Below are experts of layer 13 (counted from 0) of a mixture-of-experts language model. Rows are named router (the router's row for the expert), gate (a neuron's input weights, with its number), up (a neuron's input weights, with its number) and show model dimensions 80-119. Each number is 50 + 10 x the weight over its row's rms, rounded and kept within 0 to 99.
Before each expert's rows: "gets" lists some tokens that make up at least twice as much of what it gets as of all text. This comes from a sample of Wikipedia text that the model never trained on. Tokens count by the router's weight.

# expert 9
gets: " of", " in", " and", ",", " to", " of the"
router:45 47 56 43 48 60 61 54 41 46 47 50 42 50 40 50 47 36 41 53 46 40 52 51 50 52 42 65 43 51 48 58 51 52 54 73 61 53 53 50
gate7:50 48 72 68 48 57 56 56 42 52 35 47 49 53 59 48 60 23 47 63 69 37 38 53 52 49 44 49 50 29 50 42 65 61 51 46 47 53 54 42
up7:62 59 65 66 48 55 54 41 49 54 44 35 40 49 42 43 56 29 49 58 71 30 45 67 41 52 50 44 47 56 45 55 53 62 41 59 54 51 55 50
gate8:59 32 36 46 61 46 51 45 37 45 49 37 42 37 36 50 58 45 44 66 60 58 41 36 53 58 51 59 37 53 52 38 61 42 48 61 51 57 62 40
up8:46 37 52 51 51 54 71 58 51 31 33 37 45 22 52 47 50 44 60 35 40 57 43 41 55 56 46 48 50 44 58 46 51 60 35 63 41 37 41 47
gate9:57 67 58 40 57 49 48 35 73 38 60 66 58 49 31 48 45 49 57 62 66 28 57 53 36 46 44 54 45 50 54 36 53 62 57 53 54 41 74 53
up9:57 59 58 30 54 46 46 37 61 37 53 53 50 45 38 49 46 46 37 71 63 49 66 37 34 48 49 65 50 59 54 41 57 51 55 50 63 55 65 40
gate10:55 41 51 56 41 43 60 44 62 34 58 44 65 46 46 49 49 43 52 57 46 42 46 54 39 32 50 62 54 49 53 69 65 66 52 49 35 51 44 41
up10:45 41 54 61 63 48 40 48 38 52 40 68 42 53 50 68 30 55 73 36 54 49 64 57 76 57 53 38 34 57 48 49 44 54 51 61 64 81 42 53
gate11:59 39 62 26 52 53 57 61 59 40 42 53 41 46 46 39 69 52 48 45 51 52 49 52 57 48 63 63 51 50 48 59 44 38 52 51 69 63 28 43
up11:55 32 49 27 49 54 50 50 58 48 56 53 52 38 46 58 48 49 58 40 37 57 54 54 52 57 50 63 58 47 38 59 36 45 38 60 56 64 52 59
gate12:43 32 59 48 48 44 49 56 58 43 44 66 44 62 62 65 35 51 57 67 41 49 69 51 62 51 42 60 56 56 53 43 53 42 43 58 53 53 65 53
up12:61 36 34 38 64 47 36 48 43 56 54 61 58 48 45 38 43 45 41 51 37 62 61 49 64 46 48 45 49 36 53 69 46 54 41 57 71 45 65 50
gate13:54 43 51 44 38 44 35 45 45 53 35 48 46 58 41 50 41 37 56 63 58 34 48 51 57 58 54 48 53 51 59 54 22 47 46 30 46 52 43 52
up13:43 58 56 67 61 47 55 42 57 25 57 72 56 58 63 55 46 53 54 31 65 58 63 46 42 59 49 44 54 42 40 48 82 42 54 48 61 58 57 61
gate14:53 46 61 42 53 54 60 54 57 42 43 44 51 44 51 51 65 39 47 49 60 59 44 68 46 47 40 47 52 41 56 45 46 53 49 53 35 54 67 42
up14:33 44 56 58 68 56 60 49 55 26 52 66 72 57 52 50 63 46 50 29 44 52 59 62 44 43 49 75 65 48 53 46 66 51 71 52 41 51 64 30
gate15:47 36 41 54 57 37 38 60 51 45 67 48 80 56 71 37 51 68 28 54 43 40 60 46 50 43 59 41 61 57 43 34 54 59 37 53 57 38 45 48
up15:37 39 55 43 29 67 63 52 57 66 42 69 46 26 45 42 56 58 53 52 45 34 44 51 66 53 50 51 51 43 59 66 52 43 47 49 64 42 66 64
gate16:37 39 49 38 39 50 59 53 50 63 39 48 41 47 51 48 40 53 46 43 42 45 39 40 57 44 37 64 51 55 66 54 56 56 77 37 48 78 56 43
up16:54 48 41 68 55 56 42 45 39 44 45 39 46 53 55 54 64 50 54 49 56 48 65 48 45 35 47 49 46 64 31 54 46 23 38 64 48 59 62 57
gate17:32 56 46 69 41 49 49 45 50 54 64 48 62 50 62 48 47 43 39 49 59 41 53 45 41 39 56 49 45 47 34 52 59 44 42 47 55 39 52 46
up17:49 71 45 64 45 46 39 62 67 57 61 52 47 52 49 60 43 38 46 60 52 62 51 48 38 65 65 54 49 59 41 54 43 58 53 59 59 39 53 33
gate18:45 53 49 33 60 58 39 47 50 57 52 63 45 50 58 43 57 53 55 47 46 36 39 56 39 61 38 66 34 50 73 31 55 69 46 56 47 41 39 45
up18:51 55 33 46 72 41 69 48 46 55 54 34 58 40 36 39 39 43 35 43 59 42 42 58 61 62 43 67 33 41 60 50 30 54 55 57 39 43 48 36
gate19:53 35 62 48 61 50 46 52 44 29 81 48 42 52 41 56 47 30 58 53 41 46 37 46 48 48 64 64 51 56 51 43 59 55 52 61 58 41 47 52
up19:26 48 34 47 46 61 40 36 39 44 59 57 49 49 37 45 45 52 50 49 51 36 59 59 36 56 43 40 44 64 61 65 41 58 42 62 49 58 43 44
gate20:37 35 41 43 38 54 55 23 47 43 41 45 62 51 52 65 51 26 46 44 42 52 45 46 52 68 46 42 61 42 45 48 56 46 52 63 45 59 54 42
up20:57 48 57 57 51 53 34 75 72 54 46 40 43 48 54 44 47 69 48 45 40 42 66 49 53 44 43 48 41 49 43 38 30 60 51 52 47 54 52 54
gate21:49 50 61 53 27 61 49 58 44 45 38 69 45 71 49 61 36 55 59 37 41 36 58 64 56 53 38 42 51 46 54 36 52 45 45 47 57 44 48 54
up21:44 50 43 52 56 60 44 36 40 47 49 49 64 35 53 44 54 41 38 46 53 56 55 49 55 61 54 69 64 35 38 37 39 54 64 51 44 70 59 40
gate22:51 57 53 44 51 75 55 40 67 48 64 43 45 51 44 58 46 34 49 51 72 47 50 58 42 45 33 40 44 48 33 51 71 54 60 49 62 43 25 53
up22:51 45 70 42 54 30 51 66 44 43 37 52 47 39 61 63 40 62 54 50 47 47 65 66 58 44 42 49 42 44 59 31 37 51 56 55 63 55 52 46
gate23:65 49 42 40 49 44 64 48 33 37 46 53 39 41 56 43 29 28 44 50 58 49 48 70 45 40 31 43 50 40 38 49 48 66 65 47 51 29 37 47
up23:63 51 42 52 44 65 54 55 33 53 48 57 40 46 61 41 16 58 47 35 63 58 46 60 38 46 45 65 56 42 49 42 55 59 77 59 42 50 37 42
gate24:39 55 45 52 61 45 53 37 43 44 55 66 44 55 49 53 58 68 50 54 58 50 52 48 56 40 50 35 41 44 43 26 53 42 41 33 45 36 37 52
up24:59 57 63 47 52 39 55 58 39 66 60 41 67 51 60 53 39 34 49 47 68 53 30 29 43 72 59 45 49 69 66 31 30 63 58 46 41 76 67 60
gate25:37 39 63 48 58 29 57 50 45 50 37 55 46 42 46 54 49 56 59 41 45 61 66 56 58 45 58 68 43 39 58 66 60 68 55 40 59 59 56 42
up25:52 53 49 55 57 40 51 51 57 49 49 44 41 42 43 54 50 53 52 39 58 65 69 50 62 56 52 69 46 39 61 60 54 60 51 50 47 58 41 43
gate26:46 50 52 38 54 48 73 30 33 50 53 35 51 43 46 45 44 45 44 37 37 55 43 51 44 50 49 71 52 39 46 61 51 36 48 51 53 47 54 36
up26:41 49 48 51 29 56 35 47 54 47 49 52 61 61 50 53 42 41 48 64 40 65 44 43 52 38 56 56 47 45 51 46 51 45 63 48 63 39 32 49
gate27:65 39 44 42 42 39 42 44 43 71 72 54 45 51 40 50 51 52 30 37 56 68 48 64 75 58 40 41 51 41 49 49 57 48 57 42 53 60 42 50
up27:63 49 45 53 41 49 54 30 52 51 63 58 42 44 47 50 47 50 25 57 58 63 67 56 65 45 42 37 50 55 46 47 60 56 59 52 35 55 47 48
gate28:63 58 48 61 54 56 54 50 46 48 39 46 55 55 59 39 57 52 50 51 50 42 48 48 44 43 55 41 47 61 50 57 31 51 53 45 41 55 49 40
up28:41 42 44 39 63 50 69 49 40 54 40 53 37 50 48 36 61 50 44 43 54 42 48 43 37 51 41 55 53 55 70 52 44 43 39 61 60 60 48 46
gate29:51 56 43 51 49 57 33 32 39 60 65 34 35 44 46 65 52 57 56 46 53 39 47 37 36 59 40 50 38 45 52 57 71 41 45 67 60 48 41 62
up29:57 43 50 52 57 38 64 67 41 65 37 52 38 54 39 54 41 66 36 55 53 34 65 42 49 50 47 45 47 58 54 60 46 53 52 41 36 59 60 33
gate30:40 49 58 40 50 46 48 56 35 50 64 50 40 39 52 37 46 58 40 36 45 68 55 50 50 60 34 59 50 62 44 52 44 39 29 53 68 44 56 51
up30:52 45 50 42 54 53 39 49 37 52 45 31 40 55 45 53 49 58 39 51 54 53 56 60 52 56 53 63 54 59 44 55 58 59 27 62 50 33 52 55
gate31:28 56 57 36 47 35 61 54 58 43 63 46 65 55 29 36 46 46 25 64 45 53 55 47 51 36 63 62 42 57 47 42 36 43 52 40 70 60 58 70
up31:41 46 74 32 38 41 53 39 48 46 56 32 60 54 40 49 50 48 29 74 54 43 65 46 60 41 61 58 36 48 47 48 48 56 46 54 57 54 59 62
gate32:51 60 49 54 51 55 39 45 63 47 34 48 37 49 42 37 46 68 54 60 50 41 37 41 68 47 52 47 57 50 37 52 36 47 57 58 50 61 52 47
up32:42 56 61 52 21 48 56 59 37 51 48 45 53 47 54 48 54 38 57 70 55 72 35 39 29 59 43 57 36 50 50 38 36 45 54 68 55 55 40 31
gate33:64 41 34 48 64 42 58 61 52 40 47 52 50 61 67 59 33 46 32 68 52 32 44 50 58 42 59 55 38 45 65 53 56 23 51 54 51 53 47 58
up33:48 47 60 55 43 53 43 30 40 39 61 58 67 39 43 49 59 47 64 44 31 38 39 59 45 64 69 50 44 40 36 58 59 54 47 54 39 48 62 62

# expert 5
gets: "\n\n", "\n", ".", "s.", "\"", "ing."
router:25 66 61 71 69 45 42 40 71 55 67 42 57 43 52 62 49 51 54 26 46 62 49 48 50 48 75 67 46 42 47 47 52 50 52 49 62 63 55 27
gate7:52 59 37 40 37 51 44 47 45 42 53 43 72 52 50 38 51 33 35 44 63 47 54 46 40 50 61 49 55 06 69 73 33 46 63 38 54 51 50 39
up7:29 68 49 51 49 53 49 54 61 34 71 51 50 40 48 54 44 41 44 34 51 39 57 50 58 53 61 50 59 42 52 55 54 43 57 47 63 47 65 48
gate8:58 46 41 53 45 46 78 33 37 62 42 34 44 55 58 68 68 40 55 54 51 45 53 43 44 59 62 66 41 62 56 51 55 60 44 30 40 38 42 48
up8:54 51 36 37 57 64 41 64 57 45 46 70 38 44 44 52 49 55 36 41 53 63 54 41 59 44 35 45 53 59 54 51 54 39 51 63 66 58 57 45
gate9:35 44 64 42 70 28 62 54 53 47 36 46 65 48 44 36 52 46 49 55 47 37 44 50 69 47 46 54 45 59 50 60 49 45 55 41 47 55 50 44
up9:50 61 45 41 52 44 32 50 40 41 51 37 55 60 36 52 48 47 43 40 46 58 67 58 61 41 55 61 52 59 44 44 62 52 63 56 53 45 69 67
gate10:73 50 40 37 58 47 34 47 57 62 63 53 39 58 47 55 46 40 43 29 34 65 49 64 46 39 32 40 43 43 27 34 41 52 41 36 46 43 56 44
up10:47 52 63 51 59 49 56 46 41 38 47 62 48 54 47 31 67 54 48 47 44 30 46 45 42 62 57 56 55 48 44 63 45 49 71 47 48 39 62 44
gate11:50 61 61 61 66 57 57 43 50 61 36 45 52 43 46 53 52 48 55 46 55 42 49 67 35 48 56 53 44 58 55 36 31 34 45 33 56 76 46 50
up11:55 48 62 57 68 52 52 52 60 61 29 54 38 59 61 56 49 47 54 43 47 44 50 67 49 50 59 51 42 61 62 52 33 27 46 41 50 67 52 50
gate12:61 55 42 44 40 56 63 41 24 55 54 48 37 64 40 53 39 36 67 60 25 53 39 54 53 55 54 34 47 51 67 44 43 71 50 62 43 31 38 48
up12:26 50 46 48 57 60 51 51 51 47 54 42 54 36 49 49 69 72 47 62 48 47 69 40 49 36 52 36 55 37 32 42 60 40 48 49 47 37 41 44
gate13:45 51 48 55 55 64 25 54 42 50 42 49 47 61 67 64 68 52 46 43 43 50 41 47 37 27 49 68 43 42 54 60 58 33 27 27 67 44 55 32
up13:61 41 37 46 61 43 61 50 55 47 63 41 46 52 41 51 27 41 39 46 57 41 53 26 35 54 54 56 57 48 44 35 57 49 57 49 44 46 62 65
gate14:60 48 53 35 59 46 33 42 48 29 67 51 54 52 44 47 44 38 42 45 45 42 68 65 51 53 54 65 69 31 72 36 34 70 48 33 47 61 54 54
up14:44 53 53 47 61 39 43 32 55 49 53 43 52 53 43 43 49 35 37 55 54 51 55 49 51 52 58 70 49 49 46 57 29 70 38 51 49 56 62 54
gate15:34 44 49 51 60 42 53 48 39 34 46 62 59 53 49 61 48 57 62 61 46 51 36 64 56 46 51 51 32 26 58 61 65 46 38 44 60 35 55 39
up15:57 49 59 49 38 68 53 60 57 69 53 52 49 59 51 61 52 44 52 51 51 59 55 37 56 55 43 59 52 72 71 50 53 31 55 59 52 56 42 59
gate16:58 42 51 54 53 45 59 37 58 46 55 40 50 70 40 47 52 50 46 62 56 51 59 44 64 58 36 64 50 50 39 69 54 56 52 58 37 67 51 64
up16:34 61 57 45 54 60 52 56 38 57 49 61 43 34 53 45 39 56 45 45 47 55 49 65 55 47 57 43 60 42 49 40 46 36 50 41 54 48 46 36
gate17:61 46 56 61 66 48 42 54 47 42 46 41 45 31 48 52 52 54 72 45 53 39 54 51 60 40 53 48 61 56 37 40 59 51 53 49 65 52 46 46
up17:58 46 36 30 44 41 64 43 46 40 53 61 61 47 72 38 47 58 68 30 54 60 67 49 61 52 56 63 54 52 64 40 39 48 39 43 79 51 65 53
gate18:64 56 54 63 23 58 45 48 48 36 57 53 48 57 40 36 46 39 39 62 34 46 48 29 54 62 55 60 58 50 43 46 62 55 71 67 68 46 53 59
up18:61 62 76 60 39 61 56 36 51 52 51 69 65 50 44 55 57 57 47 53 48 67 49 45 64 76 51 44 56 51 53 46 43 42 59 33 51 44 45 45
gate19:48 82 37 36 41 73 56 53 61 66 63 57 59 61 48 30 47 40 43 55 32 38 38 52 50 45 48 64 43 67 41 55 55 41 44 67 60 48 50 56
up19:52 65 35 44 57 65 58 48 59 40 51 54 53 66 37 53 49 24 43 42 30 57 52 51 41 46 72 56 41 70 43 57 41 30 24 31 68 45 51 46
gate20:52 60 50 62 58 53 50 46 41 47 74 66 44 40 42 62 66 46 66 38 52 51 44 50 80 32 46 51 64 47 46 59 59 49 41 40 42 55 44 63
up20:61 51 44 26 46 59 30 39 60 61 66 59 67 52 46 34 52 79 49 75 27 63 59 34 42 45 61 66 47 64 61 55 38 53 42 74 36 45 57 40
gate21:47 66 43 70 57 32 54 56 64 41 44 57 57 44 34 53 58 44 45 64 67 45 59 55 47 54 54 58 51 50 43 59 66 33 42 46 68 67 54 69
up21:52 65 49 56 41 49 49 56 47 32 51 39 48 48 59 70 49 54 44 48 36 70 60 43 35 55 55 33 38 52 40 30 43 50 44 56 50 29 53 56
gate22:60 35 48 46 48 39 57 48 39 57 48 67 56 62 33 42 45 60 60 64 57 42 40 41 50 46 45 46 61 55 36 52 35 55 65 40 48 51 44 54
up22:54 43 50 42 44 42 46 60 41 57 42 57 45 53 42 34 51 69 47 58 56 46 48 44 46 50 36 43 60 38 41 57 36 58 71 54 43 56 43 56
gate23:47 45 50 58 46 60 65 37 55 51 52 38 41 38 60 56 53 41 47 54 58 49 60 54 43 51 42 54 50 58 41 54 58 63 50 43 39 55 35 49
up23:30 44 35 61 52 40 54 50 53 38 44 47 53 53 28 55 46 53 55 45 70 53 53 57 37 50 41 44 46 47 54 53 57 59 49 44 56 52 47 53
gate24:45 50 50 50 58 29 54 53 42 35 55 65 49 45 49 38 38 43 54 36 45 53 35 43 34 40 51 39 68 73 53 37 45 46 61 47 37 60 61 46
up24:44 46 55 53 72 27 42 54 44 40 53 44 57 27 63 53 43 49 45 43 54 59 53 56 44 47 65 49 74 46 73 48 45 51 49 62 41 38 52 54
gate25:64 32 57 45 53 58 47 63 51 40 23 16 51 44 32 38 59 46 44 50 57 47 42 51 51 44 39 55 43 58 48 52 40 50 41 47 45 52 37 53
up25:58 63 43 60 56 57 58 54 53 48 41 49 57 38 34 47 52 31 55 46 43 27 48 71 43 45 55 46 42 38 58 65 49 51 35 40 35 43 60 54
gate26:67 47 49 47 50 53 67 37 57 65 32 65 54 34 55 59 55 50 59 53 52 57 38 37 41 43 38 59 28 45 49 62 25 53 58 56 52 50 43 41
up26:41 41 59 52 40 62 42 64 41 73 57 38 39 68 41 41 58 60 34 50 52 35 61 51 47 46 50 53 65 56 46 53 60 53 59 34 48 43 67 41
gate27:59 43 51 55 46 48 40 42 63 43 54 62 44 55 33 62 44 53 41 53 48 43 25 49 43 46 60 60 44 46 55 51 62 53 62 38 34 59 50 38
up27:44 59 49 52 53 44 52 41 67 37 42 42 53 57 59 58 48 57 51 52 54 60 40 48 59 44 29 46 58 45 45 47 44 51 34 51 70 47 61 53
gate28:58 39 44 77 40 57 66 62 50 49 65 63 42 45 57 48 50 53 61 34 59 42 47 58 64 51 49 54 58 39 48 50 49 53 53 53 69 46 49 56
up28:38 40 64 49 67 57 39 36 49 53 57 50 65 58 38 53 52 50 43 62 57 53 62 49 40 51 42 61 53 63 41 63 47 43 53 29 38 55 58 44
gate29:52 39 68 51 49 52 65 71 59 58 54 57 46 62 63 44 57 43 53 47 45 36 56 59 44 58 52 41 47 39 60 55 54 35 57 52 52 42 57 45
up29:54 49 56 49 53 49 60 59 44 34 69 51 60 55 53 46 62 54 33 49 36 48 32 68 50 69 42 33 34 54 54 37 58 42 69 71 65 43 52 22
gate30:53 49 58 50 43 56 43 42 34 46 36 44 42 41 47 45 39 55 53 39 56 38 44 55 48 46 65 45 63 68 51 60 60 48 42 51 30 54 43 49
up30:37 71 48 47 47 53 50 53 56 44 50 45 54 51 60 63 63 57 37 55 38 44 62 58 41 51 45 49 52 40 64 52 51 44 54 59 43 56 59 48
gate31:56 33 52 43 48 55 51 39 41 48 60 44 76 52 43 45 39 60 39 51 56 33 62 48 62 65 44 64 51 36 38 56 44 41 53 50 50 57 40 53
up31:43 44 42 59 52 45 36 43 49 39 44 56 44 45 51 38 43 42 42 56 47 51 47 62 47 61 31 34 31 53 60 55 58 57 36 36 49 53 53 36
gate32:51 41 51 47 53 58 54 52 35 51 52 55 50 59 45 50 48 68 39 49 55 50 50 59 55 31 47 50 49 34 49 52 54 44 54 55 53 39 40 40
up32:46 42 47 62 59 65 59 62 60 44 36 48 46 66 58 56 46 69 59 38 41 62 59 33 56 32 42 64 49 56 63 53 59 58 50 52 44 35 42 45
gate33:44 40 53 50 58 41 51 65 47 49 55 52 63 60 42 48 18 55 59 43 56 62 62 32 41 52 60 42 45 49 49 52 37 52 55 45 68 55 49 45
up33:53 46 43 54 45 69 57 59 49 46 56 51 48 63 50 48 43 46 50 39 48 44 63 50 48 57 66 32 57 50 60 58 38 69 63 26 57 65 46 64

# expert 6
gets: "1", "2", ")", ", ", "010", "014"
router:34 40 65 53 44 50 60 39 35 54 60 65 48 52 52 65 48 33 53 56 46 35 50 65 49 47 59 51 35 46 49 57 70 62 39 56 40 43 32 38
gate7:54 44 45 39 53 52 42 44 61 52 66 55 33 69 58 65 53 39 55 68 41 59 52 57 38 44 48 47 26 59 43 46 40 49 39 45 43 47 49 41
up7:55 50 38 49 45 42 48 44 48 38 66 39 45 66 52 61 59 46 46 48 52 61 54 69 36 31 54 52 46 69 47 51 36 67 44 52 55 37 49 51
gate8:46 44 39 44 63 59 70 57 45 70 66 42 76 39 31 57 43 52 52 65 38 44 53 46 40 67 45 42 59 62 53 64 46 39 45 69 46 59 43 51
up8:52 51 59 68 50 45 44 48 40 40 34 50 32 65 81 42 48 57 47 38 60 63 48 53 59 41 66 44 43 36 60 35 55 48 48 43 60 38 50 56
gate9:54 51 36 38 48 55 50 46 39 45 59 52 38 33 31 49 47 62 52 47 75 51 51 52 56 64 62 46 63 49 44 52 51 49 47 53 65 47 41 47
up9:47 33 55 59 51 59 46 54 49 51 32 50 49 57 77 25 51 41 51 51 47 54 34 31 68 64 37 42 52 40 57 53 49 57 60 40 46 61 36 45
gate10:64 66 57 42 48 40 50 52 41 71 41 79 65 54 55 48 35 64 37 62 58 45 56 46 56 48 52 49 53 56 64 54 47 53 55 61 34 47 68 48
up10:56 33 52 55 30 49 46 63 38 42 43 49 38 52 51 45 61 44 41 58 51 50 34 55 63 48 56 49 61 27 39 47 43 24 54 49 55 56 44 52
gate11:51 41 59 43 55 41 55 50 53 39 66 53 44 62 29 52 54 53 44 61 54 64 58 57 48 59 38 40 49 59 60 54 35 64 41 38 43 63 42 49
up11:60 49 56 47 56 63 57 48 37 40 57 63 46 59 41 44 50 64 55 69 54 43 62 40 47 59 30 46 60 59 39 45 35 56 47 17 45 57 55 61
gate12:63 59 37 55 34 46 50 46 48 45 45 40 62 55 61 27 51 42 50 55 38 61 42 49 63 48 48 40 51 46 33 56 84 62 75 22 41 33 40 40
up12:48 39 49 48 56 60 26 63 53 45 47 40 37 49 42 55 48 66 61 37 56 50 55 36 43 46 46 57 66 62 57 30 40 25 42 74 59 68 54 49
gate13:59 51 36 45 48 34 46 43 31 56 36 63 61 49 40 42 59 62 48 52 75 56 59 72 52 53 43 49 27 48 46 49 67 46 77 45 49 56 52 45
up13:47 54 46 47 45 44 60 54 42 32 51 62 44 60 44 56 58 51 51 38 63 54 54 61 53 45 41 64 51 58 46 46 51 56 59 50 56 64 37 51
gate14:43 45 67 39 22 65 50 57 47 49 53 48 58 40 48 51 43 58 50 46 55 58 63 46 46 39 58 60 49 48 44 35 47 60 55 40 65 43 44 47
up14:33 44 67 39 28 66 57 60 57 39 51 48 65 47 59 50 54 43 68 59 58 55 55 42 46 32 48 52 46 47 48 51 44 57 66 53 56 48 52 54
gate15:57 49 48 43 40 60 49 56 49 45 64 38 46 32 61 52 64 52 49 56 78 49 49 61 48 36 28 41 62 61 43 54 64 54 38 48 44 48 42 49
up15:51 67 53 61 46 37 44 43 54 51 50 63 35 61 48 53 47 38 39 48 34 61 48 44 40 61 75 50 43 42 62 45 51 35 62 48 58 56 47 45
gate16:50 57 49 44 74 41 45 48 36 66 45 49 69 69 43 53 47 47 47 48 63 51 47 50 58 54 45 35 50 62 47 58 55 51 54 51 43 42 41 46
up16:58 57 51 39 67 47 56 46 37 51 47 47 48 46 46 61 43 54 53 47 59 58 50 46 29 57 39 44 55 54 41 55 53 47 39 34 61 38 38 34
gate17:47 63 43 44 39 60 59 63 38 52 42 34 52 62 33 52 34 38 44 68 46 47 51 39 54 58 49 60 48 55 27 55 51 38 41 56 37 50 40 36
up17:51 45 55 44 67 36 41 44 69 36 45 56 62 42 47 49 57 62 61 32 64 54 53 62 39 60 58 46 49 51 54 50 45 74 55 44 55 38 57 61
gate18:35 40 55 43 31 63 29 48 54 47 31 79 35 60 48 61 57 41 41 48 43 48 56 75 52 44 51 59 54 32 57 47 44 50 54 47 49 50 30 45
up18:70 51 49 44 67 41 52 63 54 55 33 40 46 59 40 31 58 61 42 56 55 56 56 38 63 46 44 43 45 68 36 53 38 48 43 53 57 49 58 45
gate19:45 61 53 48 53 45 53 64 54 49 45 54 39 66 71 59 58 62 34 67 61 51 53 65 46 49 50 38 22 50 42 45 54 48 48 31 56 47 25 43
up19:53 45 69 55 52 50 62 51 52 43 47 46 51 32 43 43 41 46 49 40 31 47 47 36 40 71 56 51 64 40 72 40 36 48 45 63 46 42 39 34
gate20:40 37 32 48 49 31 64 42 57 52 49 67 39 55 43 48 49 61 67 60 44 48 59 55 68 44 39 51 50 46 57 57 52 48 47 42 41 43 31 57
up20:51 50 48 52 52 48 66 47 64 58 36 42 21 48 46 45 39 63 41 46 30 46 60 40 59 46 49 40 47 41 58 43 71 48 60 52 45 43 41 43
gate21:51 32 47 39 56 58 53 62 60 47 48 37 49 54 54 62 44 42 53 39 46 62 33 55 50 64 43 42 44 59 30 44 48 55 60 51 55 49 33 51
up21:40 40 53 63 37 63 56 39 56 45 45 57 55 54 36 47 55 54 59 55 56 47 55 48 43 42 42 52 55 40 59 66 49 52 43 51 57 51 46 52
gate22:46 46 55 43 63 49 64 47 53 59 44 45 57 52 61 42 61 58 44 28 57 64 54 37 54 48 53 69 45 39 67 50 41 39 40 63 56 50 42 39
up22:65 47 51 44 51 53 66 53 47 52 30 41 63 65 73 59 56 48 57 33 76 55 51 54 65 52 65 55 46 51 61 56 45 29 30 51 48 35 54 47
gate23:52 47 43 34 68 56 55 49 59 25 61 57 37 53 58 48 53 55 49 51 56 33 56 58 53 28 56 36 69 61 47 54 44 49 69 74 45 75 63 62
up23:45 32 48 51 64 51 54 42 51 50 44 59 66 44 43 48 48 47 57 45 27 20 47 50 38 45 56 44 57 52 52 48 57 57 47 64 42 40 51 40
gate24:59 41 58 37 45 54 44 53 45 33 63 61 67 42 49 71 53 57 53 59 49 59 35 51 43 65 56 47 43 57 48 50 21 68 47 38 49 54 53 41
up24:42 63 52 39 58 45 76 56 53 53 46 44 41 50 57 59 48 45 44 49 58 52 58 43 64 48 50 57 48 48 31 54 53 44 61 57 48 55 40 59
gate25:44 42 41 36 58 54 32 67 58 46 58 46 49 51 41 41 44 47 65 60 31 54 36 33 61 45 53 62 50 50 57 43 58 60 43 68 44 46 63 67
up25:46 56 37 51 46 41 52 42 63 60 28 64 44 63 53 53 51 38 37 46 67 56 46 51 50 70 63 38 60 59 45 51 55 46 56 59 60 56 71 63
gate26:50 45 52 51 51 33 56 41 36 52 33 53 47 64 43 37 57 60 56 50 57 48 52 60 72 58 47 16 56 60 58 65 53 44 67 47 36 51 31 44
up26:43 40 38 56 45 62 36 33 63 60 56 40 37 56 69 59 50 70 45 43 42 42 58 68 59 45 40 40 49 38 44 55 48 49 59 37 49 68 46 47
gate27:45 57 42 52 62 43 55 59 39 64 28 56 37 60 57 56 45 40 53 55 50 56 55 52 58 47 40 61 53 36 53 36 46 21 53 61 45 50 46 41
up27:50 58 44 48 49 41 44 56 50 64 63 45 50 54 60 43 54 48 51 65 37 61 48 50 52 50 55 41 54 36 47 26 57 33 35 56 44 48 56 59
gate28:60 61 56 48 31 39 36 43 52 58 64 46 36 45 58 28 59 27 69 69 31 53 56 43 39 46 38 34 54 35 42 40 50 48 63 65 44 52 55 46
up28:39 60 50 60 61 44 58 54 46 35 50 52 53 56 46 49 37 53 31 50 47 45 49 32 55 55 46 55 54 50 60 36 59 48 50 75 72 47 48 53
gate29:54 44 58 41 50 46 53 45 43 31 16 57 70 53 56 40 64 39 41 46 69 46 46 32 58 49 54 42 48 42 55 53 59 55 57 34 27 58 52 50
up29:60 47 43 40 37 43 66 64 42 52 64 38 46 48 43 57 57 44 58 51 46 43 53 54 50 61 36 52 57 53 45 27 41 23 43 46 39 41 58 37
gate30:40 43 48 38 46 35 62 61 42 37 42 79 61 64 63 67 44 45 39 33 65 57 65 39 53 37 61 41 29 45 58 48 64 48 53 60 57 51 46 42
up30:42 47 57 41 59 41 41 56 36 62 51 63 54 66 43 68 40 46 31 42 56 50 50 60 63 50 58 54 51 50 51 48 62 42 62 57 62 43 47 64
gate31:65 58 57 63 61 43 48 53 40 43 35 50 53 51 43 57 51 53 34 65 53 48 46 57 68 44 58 44 57 50 52 48 56 43 65 40 52 42 43 52
up31:41 55 60 38 65 62 47 56 64 60 28 64 62 47 36 44 55 50 34 40 55 47 61 31 52 33 52 56 55 53 39 48 64 57 49 46 50 49 41 60
gate32:61 54 47 55 43 37 62 56 51 61 53 57 56 61 69 43 49 26 52 58 30 45 66 64 54 56 68 47 50 60 63 47 58 44 53 48 39 57 43 55
up32:55 59 54 45 48 26 50 50 31 55 51 46 45 60 32 31 48 52 49 51 57 41 57 49 53 38 47 42 65 56 44 48 52 36 46 59 53 57 37 44
gate33:52 51 43 36 39 56 54 60 47 66 72 60 68 52 46 54 54 54 50 58 58 55 48 43 58 55 55 57 63 46 55 49 38 52 68 40 53 70 47 36
up33:51 48 38 49 42 48 60 50 44 53 65 53 70 51 33 48 46 52 54 63 55 55 44 48 45 63 58 49 61 40 51 34 39 59 68 38 50 58 41 46